From a checkpoint of a small mixture-of-experts model trained on Wikipedia: 12 experts in each of 5 layers, 400M tokens.
Below are experts of layer 7 (counted from 0) of a mixture-of-experts language model. Rows are named router (the router's row for the expert), gate (a neuron's input weights, with its number), up (a neuron's input weights, with its number) and show model dimensions 0-255. Each number is 500 + 40 x the weight over its row's rms, rounded and kept within 0 to 999. Numbers have three digits each.
After each expert's rows: a language model's description of what the expert responds to. This comes from a sample of Wikipedia text that the model never trained on.

# expert 8
router:525522483557504454439469542469512485554492481511417497587527471500494457476539532540466468483545516554472520514527452485454560548495494553438453520463530500496561512454513527515510531483488446466445550459510467518559514576486481466456483494481512462486464542445472507523501501464462549513506463473404583579471503527453502527447481470532456498547553529487476493488462480484409533513483426436518447502480468526470466471530480507562465515559428501537504525529549477587531515470410501538536508528475558464431470489483539503503407510542501485474522397499487446531568522474513492518543507538490530451515548534543512513446528478461405459482593451485433478474446557570453478397505527480573484521515469619561508465453570449524462521488542484456488522512492521510483446469471425
gate0:480475503497484495502545539423563558555474468495455478474514534538540557521480462497514535470474522549462543449438487554517460437502473519505472508503513506494477477584472491445521472477414465473543420540427478502445501436555518555520519589468517418582506564542553515451475501569513557487495592437463499529483479459471456496505466613510495484491446545520521471479497507501513538408492548466536529435544556492523525479438510489520561474476467525526437502471506479473465496476463525422511494445494482493492447454495490469505536452459444548544466584538510490529493468553510552442399545525493478540561553522475479545537480458405508436550448565504507474557439481441507516444566546524421513475467570459498495464486498507578560477510546513459530509458470502475469489521458499
up0:540501549523551481542443547489587511506507519509512544482479537494487448448519465480541506450452472501501437495490586488552516520463514477540535490456575418542527473575550518455479517542513484493499513461467485540494529524574559479464485549551503498528497530509504587474472520486552572451562582512491481477476471407526488506557526499470480572442457526527547506459481502457541463491576490499462463445520476501555526508534461426493459519520476544605472456502492463518475541427494444520474476498504525481529467588453476485545555462513528493516521439545592526526561555555563527556514491515497520455595517442523593497486533524445569449511474537488453436490544561477432563546490413447480514535526570502508492542553543516503483468545424498518517535480481546491525509491412458
Description: Apostrophes, conjunctions, pronouns. Apostrophes in contractions and possessives like There's, Museum's, plus and, or, but, he, she, who, and accented letters.

# expert 1
router:485517543538569500515532520483463475438535496478546471494439469495470551476455502493521491535530509450554472520472503527495470588543524517470464472609479442553463439527478449490478506581515542498562477514426480472441573439515445498493478540525505554446486519500576461446493491415503473553537496519457464445492535528522463486549470478500513538526502507384527457504462521587572524449524566535458486473430504590594506452463487519481523497470493471424521511471488496540573488504521511563501493476460550572506451540522521470397521491463527535567524539539496544583414451426520533516477488485554466522508500517501493495498521513586553590500520552503559509520465534468486467531451536562482524510551465475465519413530444512545536538467463513456439473479476491466496512476561532
gate0:473431456432521468510478545530552544472492520534494416562605504471462510520461568450459521412520515499529558553513445614498557477487474474476453465389462496472494549489488490481501482493501522490461466473499531462560469492552547462520514504457496475437483437536448525517532500497539492513511446471573517591462438498533499522505464499549493439498557480549457522476527539461519537568497495416569522540555495566475565492505508461561548474528531489504539495530528467433505466484497521492508578490436514452488444437481482499470474516457486497435467564592472465436476466462494511439470433463514480460459520514568574518498419493526459507519522499514486490559501478500528536433519506431450504461438501483528449463466523552532500489560499439532485512523459570449485442569440435
up0:421528512511478464487487447446479507458460499536513415503527491518475478452520457467488550449502489509551509486601529489486558377517444522522474534528488478520506416392562466495551441531589488545490531451456536490529510524521536480470540527541529482531460517526440458469490520424483517499544458450461485522497557608500448539461417477470477447497509465519533455486506481501515493472513469476507534429486513565502429482531491434464452500467549548523453423440539535467512502417475454507545500508527577534495521523489503479484500443528522465489491574424555476505569453427513481477479588466500511560533439543530510439458511532453576515502483390520487475439459500432477517513515507538525459497475516558481475436466487522486522474517466506551509568471475531597513542502538476
Description: Common nouns, function words. Common nouns and mid-sentence words after articles or possessives in prose, such as time, years, film, family, way, of.

# expert 2
router:558470487496525509499451465494438534502443527496588500488460512488503391502473481470558585544532543460483461532549416535464442508477495496446562526495435558537505497536525468418475531540479552488556483518491532502486490506465527598489514476550452527498543549518570520486545485485481457513456478541541451515546462455527479508448485468496534449545463444553497520546526448437496455448472508505553537495485490445470508457509519395501488526441525531502460515469482485411488489557545453521592531534550466541520444490518473554458473538495498408438535456503491552480427514507509498439488531530480568517482494470462466513522531605450522521548439493550498530559533419543466521436471536503470448516431478486500437512430454578442558527548505473578473533548485505485445479467470512
gate0:537547488552497410439477521542511501473437527569482522444547492538531501561547484489562615469451511476403448475508528532497530509541538415495506502462519505498532452512485571475512500564542462512465465514485544500480533461507536466493463543506501569505589445565481496473525506490495506502536554523568562448504490442592559541554478458489497508535471501478571469490543478472462492451542381508443510484475429493526521467462492459440511500523481464480519496504511558492513567580526493464550610455581517510417447513518471549561489518456494508501581486518576529531472534459473463563453418523563500518605470478517476497559527507514454504535468457495534541486472507497458530483534554484519542525484512514461511455466423541490487471539537480495435480441503555462474536511540473
up0:515573540449493454494449485486526471560485562512475428440477529483483482569558513473531534511499486445488435494518514575451454446559507505521517513457564473481542562428455546471483560562504469531465514536458511541472519454448474461476501568528566440499494531549481515454534546537472515496518504581568520430498498470565445525543483457500560482475493548504451486562569419514511483506504390518482491445486475495494494446477481457455466513463546480528460553560509525388468558554515497530550514459528467481545502525557408535491518521572499485460591534499558464460528522534484499525530463451609541475475490524522499495527445512463494502442485418530543531485470514495511551472581542519527472474531534502534494503462474577465549502437539492561475502475572577532522528462513446
Description: Section headings, blank lines. Blank line breaks and heading markers before wiki section titles, plus heading words and table headers like Demographics, History, Title, Votes.

# expert 0
router:440575491568519522520502502525576489480441559520550508569477538511491537536602468502472479456465475507478458576493566571494556411484510479466472546489499475487542467504476483553523510456485482499434446467546482533459436530532453517510502542419501549527510477541424533515424495541428500414492549487504521485448514461504473510573476513416547565430554527518489497484502537524468491448464540480446512484461458514477560515519555550513515514495556401481513513461483539473474511514538464530559575471466492512476559471432543544558423475495502551551550447465559445449478472532479569509544426503585560499498476498569453472479416444516520468474464482506526448459542480530428518513506472504471498478555490454447539558533518465524512486546428493485506500501455540541518504488413510
gate0:503449549507587473478491487491487496452552470547457481538512432443503443470532471492507514502489455492428467472430501432484483505491533456503510469586479521485579516525433540508441524501497490536508478507459518522492495452463485494516556468450410557508453460483493510465425465440445510528501493556498546429455415511540519421491426551512450489439481539465482495525507479526591581565453484477503441445454456456453511461432517525546495465477509467477498501484564435496469571527475552530502638449464531555465495551503531501479477555548533437497540496489425510520423554497483502526492457495529458457522493456535453489542489497566468517453528425519528495479474441455424471525529447506510503486559565477589539456486450494505526503486430476470522500454535444475521455472422521
up0:442444518524522564486572521530503492478493473549515516525435457528514487564506458473486490410481535486436495539516525498494486484472501463521474492492504530480535561479511542517491453546539467467421567550572547459556512472552565514540522469515561491496496570504489497511576565526501520494499519458519488452470520538526525589504445571511486500486440487465508444586523540567477526541542493531482533493537483551495468566531555495441480413502455527510545540505515469489511531498494544515398535539517440479560497586479486535485532399473506493532493484572471453521494495470544533487563490454517534496572493465463507429573456404519471509530531466511510516560492529544534535535491490561518469540541503536488451492532580537438519488544406547441434474542481561565527425604481554
Description: Line-ending punctuation, separators. Line breaks, table pipes and closing punctuation ending a line or cell, especially before dash-list items in bibliographies and infoboxes, like 1995, ), |.

# expert 7
router:464473593531456463545495486498438524526526573501521570480428486559486462529446449447459475454530468528504495451541476485541471572527520559460508577535502537516562429471550523566475537596486533490465620459477517439506569456540472518546462497554548510502497481488537466447519566505474589452449521486444500453482442580557469514484526519544505453444463478538502503484496494454497483505486496523439477516527431494573486463530542503469425532425488516486484509534460476542463506501477499563553507523500505448505524593464404548495524498499508513493505415475507478548499499436537525500406512497481487551500464507501519495500537496532534437472543582434515510486470528520451459501438515458535516511583527558548496511501516585577470495587492519501553538441554508518559510483480495
gate0:486540443457506458495470535521483461502555544490513536510538562435542527513476511496444573489473511438547477525499435560439551502504435454461519526508461479474516498470459427465522490449498487513499496487481526563466462542482492485421562541475491481505479389438464489567478508517504495436468462563487460482566529466516565480448503589550518458503498550453550454463445469498562494513490443477491460531528453520489481505474477416532476544490517504562574501458513534486615422541516494494458457484544469426510492430515514548456511515508474517528435470524446480474503529478541533560515569492546492503547482459496470414513496487518500544560472431493445485503512476510405516491498421502559406535526479464567547539429553578512413545473498442461438444477455519481460532513483458
up0:436451509492488492490545516445515458493544478450449484429524475525483455380491582467508463519487551546536454491482546448490526453533485493510533508424597424509518472553508491523423465450512526505530524557508445547574461512501515490549528515482554519508492545445501607482453446494593557500416448505476553501397536463531483454529519498468502506465519529485468523540456484593496518509541521559541486506458435475533439528486505508539464494549534498479459479535550466575518462523538563502497550534561478522470481489461474462479504502500545444454469465495588492493485502503539471476475489438581511540582486499460482530432434562522502545488471522530526474507533476472498519452548525528519481534501488544527595542448571445507524515398514533480481517549402467498491454506440496
Description: Word-piece suffixes, adjectives. Word-internal pieces and suffixes like -ic, -ation, -ian, plus institutional adjectives such as National, American, British, Air.

# expert 9
router:440520495505448402500483513567457505529539534509509454488558484506570542525499505489512479503511507434515522527553548539516541526511570521482454517412459556499485497507430494580592501538477522502483494543519551495508467504538555463475453547496448535401513443528522501483546442519498459506571473544528452528514469497531494549445523499488477573492529506393525493500526529524538447477556556486473556499552480523572570429463512467462592577562579501460512548524563530502518416486471547490451482540426529511418569492512547473523531442523496501445523538567481487537391482593470440476546550524572460499521521534503477496516391464512475528481520469544429529567505498468456497516472467526471499446468474509531509474502482491490481477506493526503565497551493474430471485512551493
gate0:461462466543542482487501521488522501490512470452528522484488423443492544543508507533504396519472523540590532457430502553452486466519449523489498485459544486416482429489503458471526494525454545525485513457525496504558507480475534450510462543471567504422513561476496484562446449471489433482498510539541500564486476548463455557525537558496535466517490500486478516478451517494500475506503549519467458507552558527493405584502442481494533528473497516532567476477481623539539419491511516510412424514469457498547556487474622562499527433620465536476509518468534536486413472505455510547523505464544548416543502470500518531524445474468497436502466414448507449483459535508513500515539486505483482442445520548478486521480542432482495459543517470481517495536455546436582460525558487
up0:407502494524564453446467541474586463496447415489454490495502477552502533542545493568518511527436462488493554550552462476458565453482501480533484565419512519470507528434482471496440466526549525517490514501506541472475516424548516487480479480472538460512518497503449450532462549460495543539475534521580521497432495536533548516449424447570531552458461533458480541545448511506541529494511494507476386459496542481441453490489427542473538467545526524514569452508511547536479487572534523485456483480551470471534479508482580573518552502575502510471507504422504537452559482507487455533508566509548588559538536535466466476538545481486538425500522434527445544565491526591467508470567491452512490471478430497481547552522540507470564471442474577462442471504525444481504466508491509
Description: Prepositions, commas. Prepositions and commas linking phrases, like as, for, in, on, by, with, often after a verb or noun.

# expert 6
router:467486554499462561539526501521487478478495424497458543453505482479459492473496482520525523579512453483474526495504466476492493507496593530591529535486505554404467584518496505535554538543522461527524538474525461523514563438409481460420525494536452476521457441479514509504474475530436497543479580546501463524495498478476538454493453535479520486550440563446506557525508463541616518547498515573525527532512418490466492527543513510431495554480493496587530520491436478490438478491462553438469481483494448513548552480521433469451579512526540490516524452545452407516450483510467465430492532561504461469505468490460519509589466452538495533488465464539494522450428453500538496466530472555564556458519499475500496474540534432555593459462480460529573452483553449506560509546548473
gate0:487527480519534531502420482506511551583570486408510502514557584498517510531520470483515534451517445482570456533473523540486469534577503514492499540513513486478489538572521541538471523463514388459515533481439474456532484479501455469556393504476540497466491458538529518450458467459419523492528512495555459438474505448489482456537516475505514476535456462530483545528456524519516520458425441548558559543565503515437451485419480490499499521466453481472494477518447511524490508537446496424512485532464554496540498525518436496499499409542475453523412515458459552403456489470490531530527468510538474509516482473505480496531462537483520517434542452437435417506549485444584506414574488515486452435523499523508487473455535544553495454453491452492536506473533534522495371564533459
up0:449499545535472529509475467430492446481422474454459568482425504463491527502592560569527453506478495561525512551518512461492492520495498496403517541539489465533491480510478443458463579549528526513501486496530494548516532461443436507507511516449503535544484536451518517511460475547432476452545500477427482501547517454495523460524449474537531573501482491390505555508411486546475488530452504489459532459474473500510550548501503567423508514514511482478484562537489491492549475461589428534420534558475586581504495501484493446561540550516526485480528466514502462507525468504484511516459464487528505483542480527531517509523598452571463504490559517462475472450501472545500437485429476546446518541529534494531453425416468545563545486469462534500516484461568484551514534574389426
Description: Quantities, numerals. Number words and quantity terms like two, million, several, zeros in numbers, plus sports words like League, Cup.

# expert 11
router:434505406439548487485449501490575533487495496513495503444568521574478458469478526538475457412488468530442474488499517526504485561480486475598615494507537524489499435484542475406472484522580462489561462507465451494478539538511508410449533446526497513551524521493434494574490515514503562509479470483515539551472488491451529527529510457577393513512537470529535491515523513482516522552437463484541465492496521512514386522455448504460481444467520545537529438551490457516466508469527498422486424510553500404444431449513477518531511509518518521508497569499567522534588502508531422476501458431520449483489547506465476578492547532473475472498484452521489503507519525406498496519560517509559535510494398535523530543472541480542496501490555428440475501485519449552512500492496471
gate0:499525465538530515436487480435440519444498495544538455503486510521549472483472496424524540522435499468479458521473551427470563529421538529511493583490496528508507531539533504478541499590433558538493501522494465444554441458452454506466534496444474494548505476510496538538454499481460469528531497560487476471531511543600527485475564482480521501489582452549519486531474466468567494462532478451565529487488516563422525493448421512556515518477509428506497513463500510544509464563496581428473549457406479466505451532555482502434484508453462568457553549547483483529459421441544534590462498501582500499522480506475483459493541521517506466502468451487470513477574438476492596456507506499459470512477556520507484479489514515429525447452490417473548428426524489547544530549588503
up0:491558500471559479491523502491564570538551523603487477587426474483531524545528477491505568478435519459454542514575485497477528517426495520536464456523418522527451502512489520568421525533549537484510465448492483442500545516486467563481496498523435469502476581513511511538504547464487546532514514481447499465496519463468465530597482530454500494491497449434484471428516577529466531477486507583576471497488494468514534486479499446483466505493509432537482428525475516468481540464479437540482521489506534535566461567437485495518502469518559459513571597514455541497492527437501473500491502491437505539427512528430487465456528422544526543468552486444508486540478510456435550539497571490501486398501521449421454399530535483432519444525460439535491473494528504568524445449514478
Description: Name-initial capitals. Capital letters and first pieces starting proper names, like J in Jerome, G in Gevi, De, Szcz, and initials in P. Singh.

# expert 3
router:465565524533443572481454500469511541492475518514460438466553447504467494521562538513568509547488505425510538456474516482481447390496463515539597465522512490517449504533505544449500443464474474529500431491546536518472418466472502495512461557466575499568496496562462551558492477508566565518602532534489438496482467491474552518496465498519483474442428497475566488488468536437455569528492491572525497543487509451487515501456517515503455432587533548550491422487505502473483512474458454449506522524431488569478483500541558544498533515455569547487505553554485535402513507487459464469422460486497454502561508479484456528450520465447553500535514509482524487455472467516552464544492509541457492496458569475414492463445381487467544490446489571514486514493578489505465553525518470
gate0:546432496530502540491551575487481470462490499425530535576556481546495458527470521526494570604490512498570444522457577382498500522509522493504464510515526538495428456528427455491434496440546482534472455490547462514533463505513486544537501503518542542424468513408583488482477452416564486557575489453547498480477606510527452491536483508472522540476486480466607456413467464536499458502562489523528467505475501556493505514511452472520518481501489486497444445522534507475459480497493425543457515473469580500481443510493501467499446495475471575411482522493475484448492470538459478544488516563453469507527546451554491488533544506551466561475535477510507562468518449476512509478528493474608511496471492491553414449418494433546492468551479496417477481498480487480469509472530481
up0:495473486524446558499520512475540501478534448476461589484480550480517440473430556581475544481566534467507484510479460453407521523430507468518442412548473445479479519489485479488477496512508486508431501512523456562571498573496551504517510472477488472497479489427498457475424523494470497493538469539502542455503527475467441467410479534458438568489492476532525480438421446547498560548476459504469452565480483546466586538494432545495503569469558449490494415499495457539459475503476497493473494542490474521496464494549473519494516493492605524481422508447535468524477603475431460543510534465485451540566547477455449448448480437491475476485503433542481501496450555484492543514549566451523512557404519458487452426535494458518490522536492558485500445494474533438521459482420499
Description: Space before numbers. Lone space tokens before numbers in prose and tables, plus determiners such as the, The, his, their, its, New.

# expert 10
router:525527493481481596516490471455534473516525496484497466543544537467497524536553484570543467508453471560516489549516467446485450481462490415491488493477514440525466523492491528561520511441575478483442470521431495498452456557520529502495495488480541516485542477507555567480508480421582514568448559460601555450534497477494527551491482436436508513549575504526441550464533457521506532468562487507551455555592598473449502556439520556530561472478505451469535412533485513436480473509542514498572534403514478491459477507440479486560516485505492486510438559476554492457536472508490466501549539535489479585542491504589490511493537544469495506518512530498517453536518518467551605476532498467406508513438448434526521539520483512498518485494495531508388533537456547518491444497465549
gate0:549567443506555456520463529519485497493440506527484505487492520571498459441459478428511501479547455518478497431482563450453495464519492523493529407521504471568445509501574447527558526501532480487441517467529473593477426531482555494411525472525466539538511546495514439440579518465557578492463499462452533466526447478481438538470501501527547524508496504479522476526497475541459571488548481478532515537528480469544420529501467474534502500456541546507515523586515488481512508542506458442448445509518472488445444529499448541494508474518483445505577424500530468496564538479559461492474572499466536459576502429522496499514629504528482540489428540455514510433509505454499486517573477446499459471468497534507540498524535521551419506516512457580464506462454624504555565541451481
up0:585475532488481592533496487439512552557511432438507432541582484453498536482488454466493470504498505511562577450456539522512446557460455496525488498503490462532465489505444455505468485460432516451489562520418494453537505530513500538441516490520510495502493510523578506436469477373569503436521462557448474549563552548534529463521518535490510592477514501510565507509535458550487522517509528461548527494472451452495467524472509481517517523530419509491526540527452551552466448447548482504548501535475537503444537462520515514490585563533440551478472533482440522393486454505540470466496546513524506525521433559494492473506505450461559456534458535517455500553484494431511499496486477518508528456377545461538425502492588497544496518418476502511481557504451524466482514466569568
Description: Infobox colons, dashes. Colons after infobox field names like Area code: and Elevation:, list dashes, degree and minute signs, auxiliaries like not, had, can.

# expert 4
router:467484478489480503491546507430542536496511557505420484508483576488533515468494486501554560499476549518474507433472504435493539439560464427476454468555540511528498532564475499574446479438436534467466520641530546432548453530524495496527571528497510458545526498474471504512566426569512455512548511497536509540509494561485479471543504554461506465512502463453459423485521521477443407512459524459477531417422528521460535506496511467483558476493498509492412528493459471545526477470557525487402455539546423493562499465498491493486506549394432579478442505475440531536417523510496514545478528534472526573523487417499519502507425502489475524492460509412487497530533443513556516502495501483560541505535526455500538549540541529502497517455466526477468442567457530453477495503497455
gate0:504556433525536454460486536536477467496480537508518475521425509512469530556463592568466510447437569490490443467434505491421485498492520517430472519533546524515568468494477472457514568567562501507519468530429570509491502571490508447522492485461499495486508481482415435531520551519443508527544519529468524526447438459482600534543519527447510516456548528497530510520451523467435566465417507536526491474508479544468522515499442529536425595486482515596502464453536577498519477502513541525460534494519493452549573558496556550488587498580477546478490566542530489520487499490421504510478484445531483473568518496486492461514492462468510487483493489485455448435546506451508461496529529484484596430543556546561430509494578506477474513480472555522470451530536551532478463430510435
up0:463462515512452482495542514522533514534494489463470492449549427547492604520501453446547469487545440526491485530596496498611507492565504483479510475476430573493419519508543540484463455466530514572570538493479468479531552484532465583459495544538531531479547513520514572506500474484514541486464512447542530433500543500520492430498487460539470439500517516530436512543504492499545457470626427476532474542496527471559510483516507442456540442521540521483495536523450494538495561474430444532473544494484548494414396521515431489497419466439516475485469458490509487492472489489547496499484563531439500473507489568473579513503536476494542517532525520490500544484470533493483554493457404446525450508488426485452554458534450468590470533457551468517547554479476406504457543512464496
Description: Digits, heading closers. Leading digits of years and quantities like 1937 or 125, decimal points, and closing heading markers such as ==Early life==.

# expert 5
router:534471467524438518484548510499485480535561431464481551523494489443569536445500489530476458560528470517512531504520478473533528492434448529474404471454429517501540522444525446521515503535433485537501559464551459548587519493533496549534510452506452497547440521408541493574386482502444463508453432530532483565461561554485496441519530510497486467485448500483462480530437497490461466486504461436530500514390497511474540565482493551520468541540474507543570586466470464530545521524498544547463429540470469508530501436505478498414480505445510527470568483490503462508447515408470604560498519514485523425415480530465603410474476443497474504493528503485503562476491550561494450533464455501602470521514524513514520515557532468514503483507467513496510478512514482473530514507552504
gate0:470610459502415578483446548534459469435584555470525509540527554448522520548503519509568489469559504512446505493484495542429553519534439472511501516516472562473468566494506511504503505517517504547547528410402514413474497546439467513500449473549518522477459449544498488454479488488516437546481399580535554444463476532528588492534490456497569492553474446488467523461498492503503466461477465590599524587571529532562460435505477496441545487465535452549499442455459547527590546556511539532505528525494531505570489540564529511476532488488480492488448556453475460423412527476546497500503473517450519544482525497513537516489498497577500468490526479515430518518479486539461489483522537552493521505439511460522513491494464535468489543525492500538460474462459470490513432481542497
up0:461466562500543491560543519501486487488555523558528492471511512463489524466424544527530434531547479573499494448530533478482489529487462494527571531489484454486433516486500481528578485525464506501547522452541437522525489541492481543477462505519566550436503511509509406500455496544440447430473538464492452465463485519472497508485505508470494505494491484449473453484500483491488469441550486562496535535572545561535510448494485550521519496550504453512594453437456578584475521504494525500494399484484436476597572568492436511502547508515559451502487528427436500546544551465503489560503474488490600521447401474490573567540512459536495482509494504502427551450484451528442520535545543434496571553446421491467487490553467513432544517510492469554502525577441471562461520518494463
Description: Months, places, last digits. Month names after day numbers, place or proper-name endings like Jersey, Tunisia, Science, and final digits of numbers and years.